config.yaml
num_hidden_layers: 14
norm_eps: 1e-05
lr_head: 0.0171
Below are experts of layer 11 (counted from 0) of a mixture-of-experts language model. Rows are named router (the router's row for the expert), gate (a neuron's input weights, with its number), up (a neuron's input weights, with its number) and show model dimensions 0-255. Each number is 500 + 40 x the weight over its row's rms, rounded and kept within 0 to 999. Numbers have three digits each.
After each expert's rows: "comes after" lists some tokens at least twice as common just before its tokens as in all text. This comes from a sample of Wikipedia text that the model never trained on. Tokens count by the router's weight.

# expert 48
router:493463467515560574576422514457552462496574446473509470483435428437508495448544477516448530415499503458560521496558466505471487437526434496575527437464479445540514509482443461496476520538496548507471445466498486589487536491531466513445570535458483503519513532513475531476403560562441544444473422461450447549515510466461512510491524475440491508486480507484517531522485518476513494506481461448433560523528465573414431546465537503535518533478520524511450481513507496516441532445532544546465529474553534558477482565539449551567517576490492496497539564587457484517486469466530442486415413466503469439443478548534529549490500472482520483511451471505527530542585526499560509559426454482489532471507530549505550528496439516495492520556450507518469497480493515560512516537527567
gate1:487517503499514530460497516534477468524518448499417510543575552594506561496477480538464509562451525528466537496495505525420533478509564448478503462547518497498511470576491557515512463491545524453566486519529470490429539556499461521511509499464528529507475513521564456449543492486442453526582544410472503471451535464554592475555466549552478541445531543512518449461534517553483527432481484499456406513525445488488489451461448533484507512510461478499490601521505448440451430505529410588532545462459528535496457510516515535479489473532491526532567416466512487501519514533539474536459536525489519540452536491571484490482452479528505553518569417546575536491494480511506515547530575492498534463528570545465470510517429516521477536514497482430463575560495549479393467428460518
up1:553542466520552510451444460527512490491501490490512546531518502520507558553475523501423567523482549528486507567519534492475485470478530461480537406505510520500499509595487495491457485501522466538546513470518483469488472508491495472484519526451518536544473553506555523518533514505469454536526560425425488493529476554513578560556500591519463593517511566505539475500518554535534507421526493478505466555520468514479547469475530564484480522475439525417470572537491439417459518428569465559497573452476513497537504496570459539481443489531526523497504424474497420479493521550537571524467586503579524508450520540499510468516525507525573574480483486559557522453495556504477597476449521505477469488514594474548529531507499550448455589476503470454502506508496574513405454416534543
comes after: "\n", ")", "\"", " MF", " Date", " Born"

# expert 53
router:559461450484486512505577534447493583450520577499494539459637493509526445463517447480516478511473511460472511422496530475554521479523525539451520465433586538500540443510558481527452556481507546422504527499471505485480568500543497524553521526504512457434483507498565519479474479515541494524460521480497522496538464471516539483475492542489491526531506476482562500543442548421494486427446513544570486516507535426539531488488413435477469469534594526557597528525536522459438479529437581444497458494420501465525533504459489567515519490500459538532449474571479474566528471577515488526525539455421555550483553507471544483536445470434477508413463546460451479537464562435493537490507513491490465460586450483532501503506488546509483536509504427469468469498534489462564494508520474
gate0:524614511560564515479519527561499534469492500496498549487545485470546497539491519477504505523431515481546509529489424469491522458451584493530543489535456471466491586479557467551502495490467458452491488426554486391488473474515477472470459503492565538506490536466525434528408511499435496526507505499520466379456438519480482532588533495437452519544533592475464403545486476522512484474448536461515549492514529537486511502506538508525524499479457482510459489519576473506499480502465453479565535526463358415473523506497546494489426466444493469490529415467531496420513529512519505564450475450457437447517410539474509446504571529470519519466473485508525463521497511500450501506540558534504456540537465441515466486528587510519491403453469510464465498497491448566524507522498481
up0:542480507563492468492465486460506452515524485523540556497546450565502529510411548547549578486521584523484447510493408534533460495498513545497500476485587509475535552480467470510549476394511595467474468489448504515532415421484496470511489568452475553462497519454460477477538576508532501466470540472492470487444542517488509565526548462489430480487520566578537456518480487524499494541501528519518505548506474496501528492537504559487510484453550542495538521506497505517533485537487430458547590520497554458544438517462594462501538544509469485483540526513600569468507543464540470467508494558459458587507459597487536518497456461435582530450494558449524536461490514475430434443439478524546475575460530469535585487508523503544547518460506578489490511518463502456469467491470503
comes after: " of", " the", " in", ".", ",", " at"

# expert 44
router:544455484532515476435543519594497494450454567506497563442500506537505359503523448493517456552538540480530516474467505477491487511506532555427413527517520534520553430482582459532517475523507538538463532519459497493483514521544472533517447509452476446499455459470536426479507452548492508516491527528489482529532534486498549484462558475482536512516495475472515455440419471483495509523444511517463515533530522450544480511462441463466519449528569472536453477488496518521455544559486536533461470506439496495597517427525428529564519486426458570420512451572468505492502539563494431550546512559460559520491589456471582426519533459470525525426563522490522520487513535517485537511473499495446439542523445501562549471530473538488473457536510437486464458580525478423530458512550552
gate0:524458493447572591536529565468428495525533526509496540464530489569485489506537472526478512530424491494474498497515566547487551499494490524488494476518528510494468488533594567504530520469552495501570537530445485508493488508518562479600499537483441478468504517447398479522479528466528547558534511488489523396508516495487419561550466448552503553536488506466481434516614438539560571536511528513447473531484486543543495517494517580470507494544565497481576520507541493507501491500462456515518486480473521449468535537521527524433510414442504579519512482365491566472515485530558475540478523508486519515474464445495533554591517565455468453536495500476514442448435520498485504530536507475585509544486442459543473463501485513489497438454424506436501536557546494472521420519486549
up0:478469506563504494498483484487579524501470497525464502480441496383489481519508504525498445398588489489519481564540535473461510526461472478549509513539458526477440517451540510438433517508440429495491435442520499542525523509457433535473510519487544516490508534540518493463505468569513500467514497502506498546480481482507514548449463488513565415497537523500504555525456584466428473500483444485539479468530482521482462506506509357513464508438518590543502445469444471501484504565518545503460495466523497547520498478427462530538515554503441434531487496606596501451461506493445559465521499472452535485514488519469415484524486458556539495458514485509490489580557485478532437463413406484457487526536535500506501571505401507445485544488601495560511507443458509479439520492499451
comes after: " of", " in", " to", " on", " from", " for"

# expert 17
router:510531544540558516557475540528535472473521440492448537442456424455530458501523551522470500512534469478505447569441487479541475543510524433504480423532492509417505493551521466492491483542470454449527503477515531487537514469527498516512542549532498476532504521524465533470505518457539601479520458446515462474463472475503529516470502500564419559487473537492519546510441501556511530491534471499511505514452489551487454528584569548492512463483466569482496505462437434488497487438482449451447527499439436532592475553481465540484491544507446516403476508523561432490554534455499528495456484477458525469532486539478475528410527548553553513504416513458439490509498527589519556490408500499437549474420541502477474445445495433555478590497536494544517462451484578575568478435444478
gate0:486460398537481480555501543420467465492455452483534484496526456448481460470441477521504470470497461484483466478512546511560506483434436520527539470507520531510513532480578524571489524465460461577494508471423448556514523520465487453527546445574533498610507501533504580458483470583541537522517560437551488482456412486458499524491448525502527523462485478496547505518487419477537540514446526513440462425535440479508537535543501495518469507527513497487492403528497519534521609456628506503529559458487547516503543480432524488458431500498465476466460555490416534509509436455480469492534510546521456462532397481536466480539541485511510441474498491468469527451556443512531583581428500515425521493543514488457515481485442493466507456517535462488460478434503486524528492471508468
up0:517511528503602460480488411498513485479509513475494530451479553503548587508563494546490585519481503512492506485408504440511530426528529439493558487525498549544526473448522458489492528544492499512389477502494479501508438541574491474437511496458548415498547446453489518431491504518481527471494534551541488468482582571540466526422522497530548502472544552487476534482458465516528480505472552492410526528460499587488473515531472554514446521491473589515501466565459457547579570485477492503530433487502541533484499457426531527511515492495478485457567532526570507570422536528476521502456531468527513479436530485521523495552465518519443498480525389433443456529506566539474507530493515510494495455420522526568417527454549530518453556578468458515509541500503487536521503501460426
comes after: " |", "\n", "6", "8", "0", "7"

# expert 56
router:419514507521559517535495510450520484457552531451502460564479449479578434543467558532487543518535529497537539509477478463515482476534468454551487535481454595470511553580506528524477476497489428468455413460495550520437516489416494433505455551546497498489567557465448520472530541538504489554457464547488481434532434551462464573517526541482508528534500547510510442494560529567543515492462471436496489493499506439542549501546577552481447518492495561519515556534558558516473477485515515463517520455502493442573433469559511542430536458489496500503427582555571455454478482562493574528480503487526498591623467524497511577481510537584546452516464493433505504536481503453500462467522472472464527537533456485497441478530466508473553525525487510523549506491458444527502455457522488
gate0:507448481500517473477475430490469509482485451562501450487511517577525457534479493462530494427496518508476448474551553446503466540481515537488495527517475463501493479512410488471518502451561541539448476530548466465492422498537514608558477469485484511454489400509500487523500460481498534474506500519524429551507494525492456508464467458479538463488452429480591508518518490468479526487536533532485515544524594511523526502501557476541530505482572474485458515483479555539498524536505487473586536507537435608516467470589548510528487522562572483506532500503443566513553507516441522482560413518490486466535574482562521493485544481497470475517497488539539452511576427611531438506470537521510516461569547501506550503450488615575504532549505479568537556463518524430462559602535453
up0:489515554496515464507559483427522485425523454549510468536457510573518503513506500444472549425489488482530496585459553503580480492487510553463487479501502415520487455475428535473495510473548475534546455583526479467442457498482525490563505489465556468568511419537549486528475495503460536538424435520472511486525420537503458525493441507393492550499510495510550446510550479499505544459501560547432465543543544508537571552488544603518487472447488454577535538448469477539499493451489436489520535440488564527496485527486472521501481466603555441515450530510544473490570517518536576499497452490489473480545465488522497487508499497512521480538427489417528495456506516488512473499462439438512528513543525540550512558478472608531619511575519502534568461490520554502514502521504449
comes after: " |", "|", "2", "0", ":", ";"

# expert 18
router:508534478521483495555508462526521505473430503534561551509468544486428481471473602537534544599514514528519516448462524477557568535524416536486537548538497502505520512471518537492494442541404520443525474523537485496524540507436533489486523487490472424517539456426463461428512522545494509483455525570487513495521499514589460576480449515509484523492483513506504507519525472578523527505479472445476480464534434476485494544621573537500444465506442500532527524490499505504566495514533507444533525477503534504544433515522461490440517564578550459458490513490559543515451497542507509400479502544521415523536524506527503574438475501536545502503535443484419567479467554486478513496473476472412577513481487441463482432469499442518464496501346525542516535507475496534553534436496512
gate0:518404520502391475426461522467593452497526547499505508487480507465467530474590490505532592547493494439434531464411501573457509575526375513576553481508555510534540527448522525480551516462432462463473489555512490549541589504450460471471467492472475452521512545383509474570443439491474616419491563559483480472485463513418517499548486499464549500430520544481543584485491478495501479445457494493496564523462521516475468481502509511535565516532538464457493430509456521492556515497542519505500516529504516454484519547494443512513557548537473523496540551472474512475477472538491477525485440515521480471453546484501541500532499521430494484482462431493483519544463542511449476500557488487499504529500428512510446412559484456472501476489461500524453520557518539528484497529529460
up0:450512525481576478479519567534459527459484534448516552482482429541504449502458502534491437445487497496525461484517460454494482466567562472525508469501468533457521445569512441513565418495514530516527466482552538505382503393494503582416461489453545524502538498519527536465512499522478449536499522519514470467480535464523457517463529562464431472508416525577474424496505528514469476598505500511489499480501536418610454504532485545421438483516537516512487534507515525480509459501470522564450491521534500436531527479554576490466466493448515506533470512486533462514516531484515514487541489437463519514459492506519497546465554507629439485525553452474488476537514460542484537540543461533476476525392532482445534491531566563468432469499477462516526523553423403480523499501486572
comes after: " ", "1", "2", "9", " in", "born"

# expert 12
router:561517442492445563444609554499523580479469516500438536462591500569559460468476481511543439517493484466440511432472522465537522519544535472486454494461567530522556491554545538481505571562509534413504529507487478437497519505532471458534447531494553424475451493513560491467470464543505452546442517507499529503531526416522533457504494505477599532488535494488494513507463510433467503471463477506516535461513557486559498549473455435436514441586565537534570474510461471524429535483461557477469449504479573469502558536513446521500501522533459560480487505569496495564511522524486450521519482483434537542467606470539496492503424470462537577452454473485452471506440526517543549494450471477482484472569491502563563504531515540480475503511454421490516430570512512464516505500531496
gate0:517511527526493474424564529538551523513457491510529500464532499473504506517492483414578510455541499470538494439564519497488565521453594482501506487520399460532495508463545519445563514534517556505506511501450486536487562449503520495490535530445525428473453539528495547489536564504492419544480515537399439492508446490419464480559547521545526554525536414390512398566547568490578521510483523525518555496530488525460479491522525562541426513577500451492499442490458471538442473485455487519532533495554481414480498508496489524537506524441429502505522461496463483488513498624522528552490461463523545485543501585453515507529522420506544458515499507463548578488551474468534588531501457493526481458511529538547505427541520531467437513501533480454501467491527488497490472548484547
up0:541488504513481530573521444492500491475534597557500553539507524465463492493498476504542566516530489508491512597565541477478456473500473541554550549519502526471482429406531448436548483541479487471454490431486585463547508504456554529482545520536490470488462523450501520538511538476546513447569511609474469443519504507470568486528556536569463536503512508497512506529547524489519495453545499495493497512503488503503540481572554516517425467567525518498503495489484462480504505459493460457497501527518548467575458473472557470474508540464479394522464508516490480458527504491456525517462482515509502479541533471475441605454509384480523497576488463458412540462503561600455514497501461544462456531415450610459467525532510529527473561467482499498517497408412483548571503489448555
comes after: "'", " of", " with", " in", " for", " to"

# expert 14
router:476513481479514517517483437479480502415434493463528505542480551572445559499536548514503465598549486517527499492531510467508510440568441461514518534524477517416467402510441522473546503549419490470503488484549501501532512465443512560516513517463483457472532481462464459399519497477483464549395514569479473475537536489578476539478455519514525539413426523534520489545498520550500484526514438491432506491472494519527503515578566485483464470523522517556517453522517467589546475538476528511495503509554498516538421417525530502420546487538543474472437577486584522521460505494472476403463456474517494546550497542518497486435553543512487470514487428497500534488474485550464428491530481455402584515444491488468458428461546527516508463507433467522466527460474524538505485433447461
gate0:536522442453496454523440529562465459480426522520528436428466495504487457564513477473544571518454528533505557462541539537426540553507505536523416538533526434481539544465522564490468441459616594536489502469496547519472494519518501540477451454483426518565538468468400461519483508505422524518554475501459527535532470425491549482467538537524449484489391533564515540482502512481611510516539526513469485498488556467493472477488535515490521510514419496507521529458523471455497483525555481532451468492477513489469577546592440513611462483450476546486560476448502511522494518460516486502456446498547506527494531534539496425437487442492496555491465494479478486515472573486498528562410490551486449466472480574480496577505511517493474462500474491437438493555479518557523524491477493
up0:490501498506452519469465461564447520530467469582543493447559477541516522526516517440593488523490530422497512466515481584500586454535526579527480446537468521532477480508539534432466519478484571512499528469488473440493483563487525486581521546499447456500524483521511431557538498503504529470515511515474508481524490550502524509465494511521495549570464499459513524462570569518578547454573550512456497463557449472524444496412523557501535535481483503453453490446525532489543538500513426539491482453506487456521538524495488545463388438525443530522481473373508501475598551391541576489487456500493470521461434462474497468533499505468588427516503480474478509471491489484509520501481486500503539472483543509520492551418588521488551419533533577426459493559481464474516529462509525
comes after: " ", "1", "2", " (", "–", "|"

# expert 45
router:428435482490508511597507516578489562452478519536449528541499440548443480561503578545572534481481465475579583487523521467483485521516534454571487509515462557498523483556539523464470509471534472506484508492605530502479571462436469486492501532467468504519519489463444485465536557471541468523464457541458513458500492527575491560513546519447524539482482485482555504521553540546469483534512511557441577491474491469557502485488545488478494471517481482580565467469512526525515517427453450457552445502538480515526473531525531544422520468469490474560481424500433499586433596498463547441451475453515503532463460549528483495447513566492558480601497499464526511491530599549516500507475508525455541434436490503519507536564526490450379502472476470544509533525475487501547533454469469
gate0:469484424475556546511521490539493543436477517523560431496459527573559490537536464483458502424481510471505487465491493469508494496487442473510535562474488389472522504538511488503490514483498444467560486542475533452535515469545522523472457491430469524527495569487536510488520553497464530536486522391510406555529491536539483511458461542445498490449497554547554493454498487478553489512462488449472467432507510469501535492441472551515472503474479474533531567573510511553568500500527485432518416509572451527450452450542554504547436524567552540529540538469485521504547475566521469494495429491480434485455558526561509504473501629541518458469533486488556496532375491457593443547524489462512531481489503475554563465439491522455427425520445560440509498481530485489532476504469502
up0:523524464521543448523518517486582495486517474510462455509439582525449561485433495552500483483501450408488547522472468498587480515553488403508539508507486440468497578561516490443519499530442574467484471518499521522544568476508525520487505582505509587517479498589506520503495513529587534500472491490540585509459530472466502474525535413460583515498541554527460508562450485534495433520513465563433519542473530514487467534551426501509517425514556417477459441449479564544422474485492537474545428496503474506509505549460399515480553495495527497474498405531545553517535537469487476552460527477515519479519511526499516501446484460528443551504544436471457458477518516555513452549497434526459477450523494509505536528563498463458487559486462556538457494494453490550587524492427517
comes after: " ", "1", "2", "3", " (", " $"

# expert 41
router:540492436428483547511544512506456546473459538519486431488598542559528464506457475561528513541485512516509482475468433485490510477538517581499513542521521477540500511503425564486546529479526561389567527559523452516490489453552556515474414526462495552460523444485454545504539441491449462487508552462470484457488479538555430492553484528487517490491547535580477532550480511475430486567534494521468563553531544508483479449513436511480509533523513510505497511539503517472552479437473507519541515510536524530500521490531514475463453404559576463533457489457535599513531525475491519470545438587585476509526498508486506545532485472440448438539530474475514436453483466575531479527497429464563500534552489551418511501516563548501399418483462459461543544461446530518477458526489502
gate0:569457527488477528438515479479504519503496502471543372467509544497495497550509520483478521489507474447445519451574475475491506512454539463402458497510481512479568492581503466514502437549434491448489549468479525473529575526494507551457490455418539360515486458494486515408561574507415522482429477461522541515508520531438515519422523508466561496441445508462480528495494473571457522556505519556395516483475534509539441562498502482495496525477529427540555464458453529504495489521530483494564479547475523465527487497494549489493522482537473553476582461512485585445524503558551484538467422517537440488476534496493463501437449497498533467543531445546531521543494450497589482566520520475502474486562479446513542491426487509525484461427505484558524499432458458465475472520466534
up0:445519459491491418542459576531525517473460469464498583515456391475552496508470541482478545527422488566495489511403465547446503446464431535491499509517485525480467494461537486531447471495491455551491546536531534596588542495455433429572562518555450521498511500470436513523472518539543444517585533494491432509550497477519492512493511483523484465524516468504551531525504491487514510504432479510551481503413453489484504440512491522506471511501503500481486575531524502505469498514539507519457537486500428483494492488433501558504519568457521414566493469563482478570450458539445591502511520416464502580537538462461534475519503517519519558419427520487486481498526500475437459498502540565469561485479493452409486467472441441511522525539475519485477482478494475549591604486565491
comes after: " \"", "-", " (", " f", " p", " P"

# expert 8
router:559548484477478487572496562499473526594445505582507413473472577500439553629456624524571465481535479501555507528546467514460441503510494538524479503445553486521425559499449489570508472472544574463566475469470473532449571471506564521469460538523430468542554450472500493451500432495505553526517491447502514513444541443503458499534488536506476515522537500463467526514505525515495471480560458448541454509556520489483493423456440535458525491497521529489477472477495532468480439489472441468531511528525511528543488494555468529453484458510503531559442524421536460513550488490500577539452461558518540537486445491524564475521530449435506458537492480554442446445445489470579476466444475485525519584592526529503498548535498497496492485453558488475456517520441488515525495460502536
gate0:526523540422465513556467659492462417484595503459454468447465508521541514626521502498521473473526484496475425546510535516462411452508456534515494503466527497464451511503424468586571516504485492486538515509442424443570463492506507494523422516436519511502485515537484453562455472500398573489485520536486521473486484449498495582477486526501595506503468536536510565492510516487477496530557520561503504442522493514476423492468527536520494453467496478518503520538416474491561529497496475458551539547514527475540543459539590496511493579536491539490446563479541533501520491499460520460517456570501537474435477455501504468579498459430507463511498438430508459544517518530515488515480471452517500545556487522487489572518405467583499522478500487503544481496490549460523540491479453
up0:610444447436494445460465550532459428496449491471516481466463484457493506544437549545574469583532514451533475548494446511468508481570494513450490507493514532461493558463480417494564527493518492519515486541501497562484527481493484466413489552516444561504483507495540485488519525560472509488485507483553522508435456483560482590536481486584536506482431427518465576466463472511499559503525526488546442463499503517410428504566546619515489515440546568471465499544453500485510493494470492526479473477489521483624519467428557549566532510422466509494486535539543577507534509488537510479511499519566502466568471528485492438514444464533485480446440446422451503568478517464550504550504459432434442483488440466501498484537498487484457517499499450528438541495499525536519503500473519
comes after: " |", " the", ",", " (", " of", "-"

# expert 39
router:479459529553560547545516523531489463496561514507473521568483505451472464470497546515532543529548423457575545467540574507551459481540493539486521425558439566550480483464515505484481522498541443475526454506533513569459553493447570490560496532514518536562439550537489457529537523535476514516476486409565565418473469573505485502518519518520478558447449530464547467522542480434525592519482492568434475536542554476536526559493543471526495533504478482481490583501481488472582483485495503494483512476506492535507542561579558570499476506548481509473494534524528479558564528424522540499441487491498443532413439527447514507497532532472534502623463414415544444489530484477472553500408506561481561485462536533522518497486532524510469547512545504501503543543482490567521480491549507
gate0:493562480504508537570544532501541516492520362516531512494438546497469429473548537482527459483470492434515551553501513471534487510486554522561543576487458520463509521539527457530453525470507442518480452470554563579499522484448535442484556509504463482599582560492464519473464511501497500516551541514504531462510409488428494452484504455525503495480439486548432472478474462512526514507493475480523477524531434437486504518487499460504505547519415461483482519525519453460552566404537545542507521507543491456454452475543472543466501524590539455484466541412494510516567469469545483516494519450514481510423571446478479504489561555493510516524533385457549483525492521523481505496476545548461531451498442496522447412485487497499448521522529411509490464539516506512590507442613526
up0:510560614510472524477552541477550516476473473419508485483497541457500583538536507515554526516546476478490479615491523425552489482506529511457472473500568436464562591502487435477537517452427473499529481456519510412553433496462441471473477508567503530505490547484447558489455477442451542535497526468540466503417489496453496468530492534491407474455513531565514511522462441492505523451478467496504533498538544594395482475482485533494504437456520459479514464561542513470482532485518504477425537488501450397533462518518523439477482546563585498481569531537595473445513490542565468471588519525473497465493518561527493537536513502524534482538477517483486500573444544528505449500519476487484537554556480484443509508533496470512588535458525443520504470539515504535555515537472468
comes after: " |", "1", " ", "2", "–", "3"

# expert 30
router:549535546536518450532533513567453511521445585515506582537447541595470484485443522474581475522508448547542510512513514533444508549549570531452469459455567546478465498515553482457490460505530456536506563470501496472493519504478508499518481508478482429522498469564518555520535479549478420451534556464554449503507502465549455554474588511598441532584505510516466500457536438507552529498459505552574506517508589463543474497598491543541545482498417556504493509517463528496444470487507499474450435532447504492494489526447535577506584485472531522396496466474508454498550560551524444537472451565520467517547540491439481459424536528518520477479532556508486460483482476491476539465494504568504531506510491498557472420524593517485552524517519517437484493516462483543527494465531559
gate0:529497511450442567496570511465494576518470534532520542493483548482474522542511509467548444495546487426475487452520473409509609440503541466471511475547598493450498567487552497505481556498482483418545484453556534492519547421620462536407508503490544469454498493561499468459530490501535435453552488409523477547527555513497529470414493530509441500572504529513396475463495501539472519498474493507453497519506444542515459531562464487597498461451525596528484526488496519540460482473511444519430520497466514561529472468556465502532478498461481451466457532430527484470505479473533443515523503517451530481566546477521484591497517501442495479477586506544412449467460514539491512469504523536478445514488551486483527469437525544506509531530525473548513422510490510475500457536553449
up0:438543603494537378462485482440544481509503419525518506458480505586548511490472441533445491527520487493469514454496451543529477493509502442472376544450434501515529509536522506545531505486525595479552460477474551415525467605464483458540447450526502552477520524491539448478454485512484524524520494483500547537541454482475495435440503467459479503469543522472488490455470496494518510479568537525485468491527523539481544524458475483494496538536483525527524553525539419485503454523426493481522488493457454516465450489441475478594556557486503559529486505589474511393472437460486500501579450503471499521489509626554569533507516490464466493484502501459529415504502564482497475495555494494535510508534530514527516585471404507551570465527522550500477520451511558462512469507442473
comes after: "0", "5", "3", "4", "2", "1"

# expert 47
router:462541473523512537617476521433496473494480490523539522529506475460454523518498553514485506425597461442525447433601555513541439489512469550538520507486513524474410534447533462506476489423504536545465456412462500562511490527450521461452470523526504536466585504440445484577519482479527533455490519471512565524499507477558475503473461464485437493515399507554535521497497482475473477495551521532467514495529449456405528475450461459489454441481515514484538511543475443492499494523465464453509504485549508473492516457456546495468471529532472471584394555468494496527530467445464567475564511568489490519472537540463489573487494442489511517575491449550440467493480542524511433449450474506481500505498499538471447554578478483535489458433511562537484516451441534398559544500548491
gate0:515497456497473518522583503462468519454401494572448477483586484534489498504551437466530489499505481528532591536442520545533436524495499503445492506498565483555463479547530488483453516551510439484459471513545535516444496520548490559465451502456506523483567466548507498455544427492469519507472538474534451484552500573472527449537437440484547563459528493557437542479510534480520434404547500476469443494576475473505566489448432429490493480478489470527479436455558491468540539514464573450514463566492522471504500510543542473497518493561475466549494481506530498498518498477531546495504506513541497453438446434488439507458425469392495429539487493520517490483484465487425574512437453424547493552601541480511531516473525504509588542518474444482435486518438495412486522484487483
up0:524461509496469524491565515491504451440439474550506466528498451485492543525500495465521439473490444493513539511488447477422468498440513457484490549518501448534464493519480535486465510480458533563451501524557556546421441562548527495436467535525527466509523425551477566539549443506429519530487512529493440532523490577526460480506502530498557452462497496594458469462514510473595498463522477434458486475525493442481481485514508409480503496520571537519484479501504486474507532481528494515513420551513509592530473454495569526516473457527433441507474406503491465501534454448482455523502513599510463454482446455472460496508476432455551505556559522509441488450444552536525560552498519437543465584475554447569506603451446560496551562535496495491432541513478474459498529530416454
comes after: ",", " the", " of", " in", " United", ":"

# expert 24
router:468518514473472381469423530582543530549510472459511563597510522469463446492524585504481559442510544489438445509400517511525475484426488509557612480452489571528485550460532466495531525544456432525424511487457515506586443544437501486530543473533445540478538546452498557535562570471546515524521536467479504476503502501472449545454458457452479477501487469471498463514558520442562561529468528524533478508477457535473590550512555542475528552485466524502535463467461525517538475551525485469476510494527464454449520467466485529562520480553492508498468581465475511455470531503539541548522556514481450489475605573468532481567502531508527464479504540479475535465505479442466554491534597548456512476475496449538486505448526489466546473458467534427508450490467490476493532487527469
gate0:421475516546529532514469543502581527387440510524416446429589484558508532411487522514499468478483521543504488437518471559481399502483559479491520511532517519510487517545568496513554525500471602468550584551537530492454494518512472555504484560498520542398471494446454459514508505469527468560545413405476444479525505533438497486496522517516537485440489486548477477465516492506460464471461387493470531517441523415545495486497492505513541524537513510574504481502462491493436440522497514499541487493527449465537513557494437513490538422532500494603555513503526512453489553504429494495470502458549478514582497456468512505473461523509496472492525503545496462482508597515478458538538428492451460512412482527535444453443517502500546494483417465508564510530516458509473515532477476
up0:471546481520526470538500530544511517494491453480528500433611479545443493421500472428432526526508571489463502512523536517493499505434526471481529538510474450516459515562552480503527520570476484508490459523421528486543436517438441454502547517539516546468554577498475552565511539449586502516604375440479482476499450562453514503377470503444470493579465469511452469517558542518503456495522487593505489452584466472522522524478539525480530505503496459508516504477478456453432465492529483422478530476463467479473511523402423467502507497507441496524453529505478479402508523457505511508516520436487471456544524502505565501501499521489466457476492536424460509460508506416464537528536474538518493515461558453495455448517561494522552522450452541486451462495517499490580523547500431
comes after: "0", "1", "9", "2", "8", "7"

# expert 11
router:546456491454522475473559500519528465460460548526491485526584582509484512476483474612561462520436476575521541476519459521483503579495519512565460517435475504513499549434563528446564526470525488465586568533520498510546515467595582560523428432479559493461534535465521484512478447465486477485446513549469568460514484490515477447552568564514566518534501477463473494513498519479486431499470516512503565425519523470544511540476440487496468515553467469478522458518457490460460489483462556476542540511579549494501477452519508480474542481482509514552525460498518502485430476569501535471420498517501574512479478481520473537504402469486497512495539516457556475537501513477584522511575490472523488415504440539539459500503472517467426475524497566468523509565522581430584413476527539
gate0:540548523435503535451541458496570401496567521522497558501554548463404519537560469467424557481537451424521467513475472520518430469525460573540473482501561485520461476551539488448519499507488501485510497489492540486484435478500480498530521569526504556502482494437396537519508513489420539463446544471481526414496508534465457487510478583446509448511515539504515463626489578393478476506506516494510529529522588557517568481420520520479505480509496505562511535548541500533493508428533543492545461523448476565500471516528488474506495483580505503502501499478432488493547565519466533540478562483515565432505525512431466533530479537481506481515512489441542498440521542452435488539486463419503529536465512496488495515467484520454488522475560549484499414562459511516478548501593434
up0:462498444514523459515468468500453548567453495478487509469487503586496509482527493537575540482480427576491525494546482487505502469492536564506546571610550515439428471563534493490506511525492499537531420550479590499462418499499515471480542479496444522504520505514483461566525539435580420522548447536542486477538545584548501486526479507536471545466508497489529515524541442461479498572486502575439498589472488454510494473449536478469455531454449486470524535522460492538486442425439459528490556515435537481486563463503539504507494516527487496554461484514505495479493479479511486523590454592471501524501575571500476458509512447460585427528494548497474513483502566502516486564495495484458514554499492511595525500567397545421502446576471502533441471473486505516468471540487440
comes after: " was", " is", " be", " were", " been", " are"

# expert 28
router:535510430521555512519448502459517454492482449450534477495420435493561494509530448461438534453534514440478479536509492553525459487516478496525540511540558484481469499452493477462453541552519454449434454425534507560577458494520518512418467490457493458524496481528456522451460554470433522432421498508500480591530479464431559482492520497497527486503511485505503540529452492517569490519531503496528574518491486551477509526553629469516509502513514513501477455502486468504520530467475568515431554509498493474499515523463437581602527590454459471486492553533517515523501419472496438416407418446521506410512459454568442515440527525505511534433446471504537486565534526534557564505489444498461505549474514580506488543516475454534542546549469533514475513458478488579501516524470497
gate1:508498525477503475550505449487443576553535504513479533530396491566439440524501484543561502518466497542537589519482510504501454494512481479600525469465538440513451544455535496535549509479571464517477501526532495551460490504455505512430440434439440493476519456511517562483450480485435521459498469506531490494499478465543520526554521502506495507495454529566476496500483443528466507550454502491516588431469548516511518538509591485568517534440465539515448532568450479503545461469547453544404488484499543522523467540491525451451541476449531528494520506424579570500551471522497505507520476537461483540537496511482554547456455506574475449492438515477491464509475460429527503519472455535452490415426542464504506425469527421521475450554372453523454513501477589470537550495495561
up1:536454483521468497462540431491467483490536444575513477498493501444433510548485481458487516457546476486498538488508533423542519480527512488540522476545494456528508574568569522442523514503464527564469475458525529487418454472550477520395469517436474515475516511452535515472477518447526480492499477486502499474562443546462451471544562486450530518543510483511448506608455569562575472534525547546549487506460424498434528552522504568496464426487506513489477508479478575536487491457502447516430489493563471557477429538500455506542499534439455444470472531517526554444491468491575496487454501517379527493502518500520436582522471518438499537513478446461452521506477518504516581579450469504494392457506484479513441504508498462506476479548430467397452528412462513502513513524539497
comes after: "\n", ")", "5", "7", "\"", " MF"